Below are experts of layer 3 (counted from 0) of a mixture-of-experts language model. Rows are named gate (a neuron's input weights, with its number), up (a neuron's input weights, with its number) and show model dimensions 0-127. Each number is 50 + 12 x the weight over its row's rms, rounded and kept within 0 to 99.
Before each expert's rows: a language model's description of what the expert responds to; "comes after" lists some tokens at least twice as common just before its tokens as in all text. This comes from a sample of Wikipedia text that the model never trained on. Tokens count by the router's weight.

# expert 42
Plot summary connectives. Conjunctions, articles and pronouns in TV episode or story plot summaries, such as but, that, his, tells, gets.
comes after: ",", " and", " to", ".", " but", " him"
gate0:21 67 36 55 64 29 39 40 47 69 38 45 51 59 33 68 48 37 51 34 46 63 40 40 46 40 53 61 55 52 61 61 63 56 54 59 41 36 39 72 52 47 51 66 45 48 58 43 65 68 58 39 57 37 20 49 51 41 51 47 31 46 58 45 71 37 51 76 43 57 56 32 47 60 63 59 38 46 53 58 51 35 45 31 32 66 60 58 58 80 42 70 42 63 53 52 51 78 46 64 53 47 33 49 43 60 32 51 60 41 49 51 62 58 63 77 49 50 69 31 50 55 49 66 48 60 49 46
up0:55 50 62 42 56 49 52 52 52 46 33 40 43 49 43 38 22 43 53 48 52 38 57 55 61 71 33 63 52 42 59 60 42 57 50 26 67 68 60 46 39 55 47 58 44 28 50 48 32 42 44 64 48 43 46 59 33 68 55 35 58 52 32 31 39 56 41 41 38 67 36 39 33 43 40 78 45 29 46 55 56 57 68 42 88 41 62 41 40 19 59 65 48 41 58 35 37 42 68 45 37 60 53 64 39 51 57 32 57 67 22 56 56 56 55 53 33 52 42 44 65 54 54 48 60 34 42 54

# expert 12
Digits in tables. Small numerals and first digits of larger numbers inside tables, stats and parentheses, such as | 4,700, (1,434 ft).
comes after: " |", " (", ":", "|", " +", " −"
gate0:58 23 45 64 40 61 48 73 55 35 41 19 51 56 44 57 47 45 61 42 78 42 39 71 52 61 44 46 69 46 46 48 58 55 56 21 68 55 53 66 47 50 44 33 53 61 55 50 51 21 54 48 47 46 42 36 54 40 44 52 32 56 50 58 59 58 55 28 44 40 62 56 60 50 42 58 47 49 51 30 42 53 40 54 51 62 50 59 34 47 69 64 45 27 26 66 61 53 49 39 52 37 29 60 21 46 76 56 27 56 67 46 27 53 49 45 46 37 47 56 54 40 51 45 70 56 39 54
up0:60 67 42 38 57 43 42 33 34 56 58 88 54 35 40 57 62 62 50 53 34 62 46 16 45 43 49 54 25 55 53 58 64 44 57 74 41 46 46 33 54 59 61 52 46 32 46 48 50 71 35 45 45 52 60 69 51 58 49 52 53 44 53 50 39 35 39 65 59 54 38 62 34 56 64 42 35 62 36 74 72 63 54 42 54 35 43 39 59 64 43 40 44 64 70 33 37 58 49 58 47 59 52 42 59 71 39 56 72 50 45 55 65 37 69 46 42 76 50 40 53 60 60 54 42 45 71 49

# expert 13
Infobox list dashes. Leading hyphens and line breaks in infobox lists, especially Scientific classification (- Kingdom:), plus word-initial prefixes like non, post, inter, mon.
comes after: "\n", "-", " the", " classification", " Clade", ":"
gate0:51 33 47 54 45 75 45 40 35 55 40 65 48 57 52 50 60 63 48 64 32 41 56 45 56 66 53 50 47 51 62 47 78 20 67 43 58 54 48 56 64 49 53 52 45 59 41 51 17 57 36 47 39 54 73 49 71 52 47 61 51 35 59 57 54 34 52 50 56 55 38 66 53 58 64 52 53 59 52 53 37 47 55 30 47 49 59 40 62 78 66 50 39 56 50 51 42 27 62 42 55 57 63 68 58 60 31 29 06 51 55 54 56 48 68 66 44 38 39 62 46 64 46 54 34 71 53 65
up0:46 63 47 47 58 44 38 59 59 38 58 38 46 59 56 57 44 46 66 40 43 57 30 60 60 64 61 35 53 38 30 31 39 60 55 49 51 63 61 59 31 58 41 55 68 44 34 38 55 46 55 41 83 37 36 47 42 46 62 46 53 56 43 45 50 47 38 59 47 40 57 38 46 28 28 47 64 49 55 58 66 37 41 59 46 52 33 50 28 30 39 40 60 55 32 47 69 50 35 57 38 41 41 43 29 28 59 65 71 53 46 53 40 41 36 42 65 80 70 34 63 37 64 55 50 21 43 36

# expert 14
Copula and auxiliary verbs. Forms of be and helpers after a subject, mostly was and is, also were, been, became, has, also.
comes after: " was", " It", " he", " it", " is", " He"
gate0:48 57 83 41 65 61 62 43 41 48 61 79 64 38 28 70 14 58 65 54 42 55 51 23 56 46 52 36 66 53 61 53 65 46 61 63 31 74 40 61 61 45 27 44 50 45 43 64 77 51 49 55 45 55 49 48 33 46 39 56 38 61 59 57 50 34 49 62 55 56 52 36 45 55 42 47 36 48 50 49 61 40 42 59 36 44 64 71 70 20 34 53 44 43 60 48 54 61 50 58 56 49 40 31 56 60 66 54 65 54 51 55 67 50 45 42 45 63 47 46 42 51 46 67 65 63 38 64
up0:63 36 43 46 58 39 42 58 60 45 52 40 34 58 21 49 90 34 54 23 48 63 63 57 41 51 61 65 34 55 37 39 41 61 38 13 66 44 47 43 48 48 67 64 45 43 54 47 32 44 47 31 71 47 45 53 65 64 65 46 38 35 30 52 53 53 52 37 49 45 49 37 60 41 62 49 57 52 55 47 43 55 51 50 41 70 37 39 26 51 48 29 45 49 58 53 51 60 70 59 43 64 52 61 41 78 52 52 49 31 53 55 41 29 61 53 42 41 42 60 57 44 37 49 40 34 54 29

# expert 18
Infobox field labels. Infobox field names and role words introducing facts, such as Directed by, Preceded by, Born, Location, politician, footballer.
comes after: "-", " was", " is", "),", " Kn", " film"
gate0:56 52 43 56 68 43 41 57 61 35 47 48 56 37 55 61 42 45 46 30 42 63 31 62 59 58 67 50 41 64 53 65 53 67 50 53 80 66 54 63 54 33 54 49 56 42 50 64 73 48 61 43 59 44 42 45 52 57 27 40 58 28 40 45 55 33 35 44 58 40 65 44 46 32 53 79 61 54 43 52 58 49 67 34 51 51 40 42 30 61 40 73 64 77 33 61 53 53 45 56 44 51 41 54 63 54 63 35 40 49 47 69 81 72 40 51 45 47 62 63 30 71 54 49 39 61 28 60
up0:77 49 32 58 62 57 48 54 51 45 31 43 45 35 43 59 54 51 48 44 37 50 46 44 54 51 61 59 49 52 50 38 60 65 34 72 87 46 54 44 47 44 54 41 73 49 57 49 60 46 43 38 36 39 54 58 54 39 40 32 50 38 46 47 68 31 49 45 56 52 46 57 69 21 41 68 53 63 44 50 56 39 54 43 63 55 46 42 49 55 50 47 66 58 41 72 68 39 38 58 42 38 27 52 71 41 51 34 34 49 54 73 78 76 48 39 62 47 47 62 33 63 56 51 48 78 24 61

# expert 4
Word-initial capitals, prefixes. First letter or prefix piece of a word split into tokens, like C in CSPGs, sub, inter, trans, often in tables and score lines.
comes after: " the", "-", ";", " (", "|", ":"
gate0:70 46 54 47 44 56 70 51 52 45 49 31 55 58 54 29 38 36 64 41 40 55 39 56 58 43 53 46 55 58 55 62 50 62 29 66 36 72 46 58 53 39 56 49 49 54 49 69 41 55 64 50 46 46 60 42 23 62 62 74 53 75 54 52 42 47 45 75 56 40 23 58 49 57 34 41 55 56 54 56 78 52 50 66 46 51 25 47 37 32 46 91 33 61 37 52 47 52 55 58 43 43 46 25 45 50 48 53 56 77 62 62 21 50 58 61 47 54 56 61 51 46 49 35 70 50 47 51
up0:35 48 61 49 46 52 34 47 45 42 45 66 45 54 40 48 53 54 46 46 48 58 51 45 58 65 47 54 41 48 48 33 42 48 76 35 56 40 66 38 44 56 43 38 61 64 59 20 53 53 31 53 40 45 41 44 70 43 52 40 64 37 36 57 56 60 53 29 41 61 81 50 43 48 47 55 42 50 41 59 57 68 53 22 57 50 63 60 64 71 63 31 67 50 78 39 54 53 35 51 38 50 74 56 49 45 47 58 55 31 35 45 72 55 53 36 63 57 45 40 40 69 46 61 05 48 68 44

# expert 9
Copulas and main verbs. Main verbs and copulas early in prose clauses, often right after the subject, such as is, was, been, began, plus According and possible.
comes after: " was", " is", " it", " were", " It", " has"
gate0:55 59 63 49 66 47 65 55 17 62 72 63 68 42 30 45 59 40 48 57 58 65 51 32 58 43 47 38 47 60 49 82 36 56 51 59 47 56 41 53 50 44 50 47 52 55 61 39 50 61 65 42 48 29 53 75 58 45 51 56 60 34 60 50 28 26 67 50 71 39 38 41 50 44 48 53 69 39 60 55 54 58 57 48 67 58 34 54 32 26 26 44 56 51 42 43 42 56 53 74 44 67 22 51 43 48 72 66 43 39 46 55 47 50 35 35 37 53 59 62 43 47 53 62 44 72 69 58
up0:50 45 62 39 54 62 49 49 21 59 45 56 58 38 47 44 58 40 24 52 52 40 32 44 64 26 34 40 56 33 58 84 44 59 44 66 50 55 34 33 53 49 57 67 55 28 50 47 31 62 52 52 36 44 60 71 71 46 32 54 74 45 67 47 23 32 52 55 45 34 50 53 54 55 50 42 48 54 60 51 45 54 51 58 55 69 25 57 48 47 35 47 58 74 38 56 50 64 40 53 49 60 21 45 47 40 73 56 66 33 52 43 38 59 51 41 39 55 45 75 54 38 49 66 48 57 52 45

# expert 15
Digits in stats. Number tokens without a leading space inside tables and match reports, such as minute marks in goal lists (87'), vote counts, percentages and times.
comes after: ".", " |", ":", "′", ",", "8"
gate2:49 34 56 70 65 64 58 41 48 49 47 57 45 50 65 46 84 49 34 57 41 41 33 58 60 52 62 54 35 70 36 69 45 40 58 58 62 47 49 40 51 38 55 51 57 54 50 41 73 50 19 61 47 38 34 46 59 34 49 74 53 37 38 39 55 62 65 52 36 55 57 48 72 56 51 40 54 54 49 56 46 45 49 51 52 56 41 46 55 49 33 55 41 28 62 60 51 45 28 37 40 54 42 57 43 14 58 47 29 67 72 54 60 59 77 40 38 49 32 45 40 58 50 45 62 49 54 18
up2:35 55 33 60 58 60 38 45 57 63 45 72 44 56 50 49 53 42 40 63 63 53 36 50 63 51 62 55 43 61 59 37 54 70 69 42 54 44 62 36 35 56 38 53 65 76 53 28 48 54 53 37 33 57 49 49 64 52 30 39 64 66 66 48 51 82 57 52 50 59 50 52 38 39 74 77 48 54 74 81 42 62 61 56 46 49 34 46 59 51 60 60 54 52 48 48 60 33 67 53 63 57 51 51 53 48 53 47 26 39 71 48 68 82 52 31 67 57 49 56 49 56 38 55 35 48 45 32

# expert 45
Prefixes after auxiliaries. Word beginnings and prefixes of verbs following was, were or been in passives, such as ad(apted), post(ed), inter, un, plus hyphens.
comes after: " was", " were", " is", " be", " been", " are"
gate0:49 76 45 56 51 59 42 59 55 32 41 37 56 41 44 43 40 30 49 42 61 41 71 78 58 48 54 17 57 63 32 75 65 36 64 50 49 54 56 31 40 50 19 52 44 51 21 47 60 46 32 64 60 44 57 48 45 60 40 53 52 62 53 52 54 40 58 65 38 45 63 46 66 38 55 68 39 42 51 56 35 65 41 45 39 37 47 47 45 54 67 61 45 45 41 55 70 59 44 44 44 50 29 63 55 60 43 77 56 79 50 50 56 63 41 69 54 69 46 54 54 68 64 47 36 54 62 43
up0:53 24 66 48 44 48 49 35 54 53 57 33 36 61 33 67 41 73 55 31 50 48 38 53 51 49 31 77 53 41 71 42 41 62 43 31 51 27 41 53 47 67 56 44 52 53 78 49 22 56 65 34 66 55 49 32 39 46 61 45 35 60 44 61 39 45 19 44 56 52 28 42 30 70 55 48 43 59 51 47 63 36 57 45 49 55 54 57 47 41 51 53 41 52 63 72 34 24 55 63 44 31 62 37 58 52 34 53 41 43 58 50 58 55 67 44 46 40 65 46 52 41 59 44 37 60 50 66

# expert 52
Name-initial capitals. Capital letters or consonant clusters starting foreign or uncommon proper names, such as J(olson), Sch(olz), L(umpur), K, G.
comes after: " the", "-", " The", "a", " La", "i"
gate0:65 53 64 82 77 47 43 50 27 34 61 51 26 55 44 45 62 53 56 54 34 47 45 39 25 56 36 53 56 47 39 37 60 40 46 51 48 60 54 59 38 45 40 46 55 26 64 36 45 29 35 48 53 40 45 48 61 55 35 50 42 74 53 26 43 60 55 60 53 37 31 43 42 62 55 38 47 53 41 65 42 55 44 70 47 39 35 37 43 43 51 64 52 40 54 60 56 46 41 44 28 54 37 44 39 49 50 68 61 44 40 33 36 40 57 61 52 35 21 24 48 49 35 53 64 48 20 42
up0:54 48 40 44 50 41 40 39 45 35 50 50 54 63 55 53 34 52 43 36 49 58 54 55 38 75 31 69 53 51 30 36 50 47 48 43 24 58 57 49 48 63 48 60 66 38 81 66 40 77 57 69 54 44 37 54 40 56 57 47 38 45 41 41 58 44 59 56 63 64 40 23 37 58 72 62 40 30 52 61 56 46 44 47 58 64 53 52 71 44 55 48 84 33 53 57 35 44 35 33 59 56 53 56 54 44 49 41 47 53 42 33 30 37 27 68 45 55 47 50 45 68 49 47 62 60 14 54

# expert 64
Spaced numbers and labels. Numbers with a leading space in tables and track lists, especially minutes of song lengths (3:45), plus infobox labels like Released, Length, Label.
comes after: " |", ":", " (", "|", ";", " −"
gate0:63 65 35 84 64 29 29 55 43 57 75 57 56 52 38 26 47 54 59 72 66 43 65 48 40 43 56 47 41 56 35 58 51 42 73 56 50 53 25 44 52 58 30 66 35 55 36 44 34 68 39 18 61 44 34 49 47 50 53 50 49 34 57 26 56 46 48 43 65 52 68 66 40 56 53 47 46 39 61 36 52 38 44 49 44 59 56 51 33 48 24 46 50 37 75 51 42 56 50 45 45 36 34 63 52 52 55 57 54 39 41 36 66 44 57 55 55 40 57 34 43 42 62 67 30 51 37 47
up0:34 36 56 39 43 62 63 50 58 37 41 33 39 50 50 68 53 32 46 23 47 63 46 55 23 59 40 42 62 25 55 63 51 58 41 64 35 52 75 53 44 43 50 43 56 53 47 42 62 36 67 71 35 56 49 52 63 41 51 71 39 65 52 53 31 52 70 73 66 45 46 43 50 53 64 52 41 57 47 61 36 55 37 48 53 41 60 61 51 48 68 73 50 51 27 27 49 55 67 51 51 53 73 62 35 47 54 37 58 59 62 46 39 44 50 61 34 39 33 49 47 43 35 49 68 60 84 61

# expert 37
Sentence subjects. Pronouns and subject nouns starting a clause before a verb, such as It, he, they, which, that, the ship, the region.
comes after: " the", " The", ".", "The", ",", " that"
gate0:58 51 55 40 65 61 40 46 50 44 45 49 39 53 38 64 64 49 58 31 39 40 66 64 42 57 40 52 64 54 57 20 37 61 34 52 52 53 34 64 53 53 47 29 62 52 65 52 22 53 44 52 67 59 63 40 36 56 43 63 48 55 44 51 42 31 40 45 63 19 58 59 73 52 49 55 36 40 40 52 42 31 42 61 63 44 52 58 49 41 64 63 52 54 26 49 53 28 44 53 64 53 43 31 43 49 46 39 43 56 44 29 65 48 46 43 71 43 76 52 37 69 36 44 36 71 72 75
up0:49 44 58 61 54 44 38 50 42 57 60 60 50 61 83 43 39 42 35 60 52 41 38 42 58 50 64 69 44 50 54 34 59 49 54 19 31 59 70 66 43 43 29 65 64 43 55 52 64 52 35 61 38 44 44 71 27 59 70 47 31 59 53 34 75 30 49 57 33 45 63 49 48 55 38 53 59 59 44 37 46 67 57 46 54 74 44 50 51 55 39 36 40 50 52 45 49 20 60 73 23 39 47 70 50 53 41 39 52 29 63 60 51 51 45 58 31 40 52 35 54 50 40 38 58 47 38 46

# expert 40
Country codes, sports tables. First letters of three-letter country codes and position abbreviations in sports result tables, like K in KOR, ESP, CRO, FW, GK.
comes after: " |", " (", "|", "-", ":", ";"
gate0:51 66 41 25 54 44 70 65 37 68 70 54 49 57 39 39 38 55 66 66 44 51 68 47 55 58 61 62 34 41 52 45 48 77 55 59 39 41 58 73 56 59 70 58 36 55 43 54 59 66 30 62 35 50 50 46 39 40 53 34 68 60 34 60 47 47 65 41 51 34 50 44 62 62 40 57 46 37 36 43 28 47 43 65 49 67 71 36 48 39 28 40 58 50 42 46 64 45 54 34 48 72 58 53 37 34 55 42 72 38 39 49 51 54 35 42 66 61 43 56 73 68 36 71 53 36 62 44
up0:56 53 47 50 41 44 54 50 45 56 34 62 52 34 43 45 47 39 46 37 51 48 38 43 65 52 52 63 19 29 71 47 46 54 65 35 25 52 61 48 39 62 68 57 58 40 12 48 44 67 48 59 77 47 49 44 35 62 42 78 43 62 55 44 51 62 63 51 37 49 56 40 36 31 67 46 36 38 33 59 47 56 35 41 47 55 51 31 49 66 62 48 49 73 34 45 55 37 56 63 43 63 60 60 53 29 31 62 29 32 59 64 48 45 58 51 54 61 55 40 68 50 73 52 65 40 59 55

# expert 2
Place-name word starts. First capitalized piece of British and other place names after of, in or commas, such as Dorset, Glasgow, Tideswell, St James's.
comes after: " of", ",", " in", " the", "|", " at"
gate0:34 65 56 47 37 58 39 43 43 52 44 54 41 40 59 57 35 41 64 45 68 64 64 50 50 55 59 68 31 64 41 71 64 52 24 56 41 51 86 50 40 39 55 60 56 45 56 42 47 19 58 69 45 52 25 47 32 55 56 33 34 69 47 31 47 41 43 60 57 46 35 38 33 58 39 50 55 44 40 62 58 31 47 56 46 46 45 49 52 63 45 56 37 41 44 42 49 70 34 53 70 27 41 41 45 66 65 41 36 50 51 40 23 48 20 51 39 42 58 60 34 41 57 53 44 47 62 59
up0:49 75 36 59 75 56 50 54 57 55 40 63 38 48 72 61 26 59 58 48 83 66 64 54 62 40 54 61 44 43 67 39 45 57 59 38 53 53 64 74 32 46 54 53 63 53 55 56 50 48 37 48 53 62 38 39 39 55 82 57 47 63 52 39 69 41 33 40 56 44 52 56 45 51 31 61 41 59 59 53 39 54 51 44 59 29 55 26 82 54 57 63 54 63 65 63 49 61 48 62 52 46 59 65 43 21 65 51 38 57 41 45 50 52 31 49 59 62 44 54 47 38 51 69 26 48 67 46

# expert 63
Clause-linking words. Pronouns, conjunctions and periods at clause boundaries in narrative or quoted prose, such as It's, but, however, which, he.
comes after: ",", ".", " it", " that", " but", " It"
gate0:52 39 79 72 65 66 45 52 26 51 69 66 49 75 49 37 60 52 55 40 58 41 37 44 44 28 37 32 39 53 74 42 49 60 48 32 66 42 50 46 45 79 57 69 64 37 45 46 38 58 58 70 50 46 60 44 46 39 34 72 46 49 45 52 46 59 67 30 54 53 54 66 23 43 49 28 49 56 47 55 57 57 53 48 45 58 39 37 55 46 47 44 41 38 22 44 49 57 39 47 59 51 52 42 46 52 66 42 48 76 38 42 55 51 64 39 61 66 33 48 63 32 61 32 53 39 36 49
up0:40 53 63 52 47 47 49 59 62 49 51 35 38 57 33 50 36 32 45 52 44 54 33 46 51 61 46 60 58 41 38 89 48 63 62 49 41 49 37 49 50 41 36 58 46 36 39 50 72 37 34 52 54 57 40 58 57 68 62 39 45 33 49 51 37 40 55 58 37 60 62 35 59 53 62 55 44 27 51 65 32 45 45 41 86 63 49 72 61 46 51 52 46 55 73 37 47 70 51 71 71 72 30 61 64 51 46 71 58 40 49 65 47 58 53 57 42 48 66 46 65 69 44 72 32 58 58 37

# expert 56
Coordinates and numerals. Degree, minute and slash marks in coordinates, decimal points, colons in times, and year prefixes like 19, 186, e.g. 41°38′03″N.
comes after: "°", " 4", " Coordinates", " (", " 3", ","
gate0:36 70 52 45 42 45 56 32 49 60 46 46 37 53 61 57 42 51 48 50 70 43 64 42 55 60 40 45 47 39 49 36 55 35 61 50 36 76 54 45 46 48 57 38 46 69 56 34 80 55 56 33 55 49 42 69 42 61 40 66 66 47 43 28 58 40 27 58 59 48 47 42 35 40 39 34 37 38 62 50 55 54 43 79 38 59 40 39 47 42 59 32 43 69 52 48 61 49 72 48 51 56 38 45 63 61 27 43 51 41 36 67 65 49 36 43 46 66 42 61 15 30 37 64 47 74 37 47
up0:27 56 57 62 44 42 61 54 44 59 42 55 64 49 59 49 42 54 59 50 61 46 89 27 64 35 68 54 32 41 50 38 51 43 53 75 38 55 44 35 51 70 56 56 61 69 59 49 48 54 46 53 46 58 42 58 74 45 57 35 68 46 42 33 55 35 53 63 67 64 54 63 37 38 59 27 65 40 50 63 57 66 50 60 58 43 83 34 57 54 62 55 62 46 60 27 30 42 46 45 43 70 39 53 60 54 63 45 61 41 50 32 60 31 46 50 63 45 51 48 57 44 42 42 27 59 27 52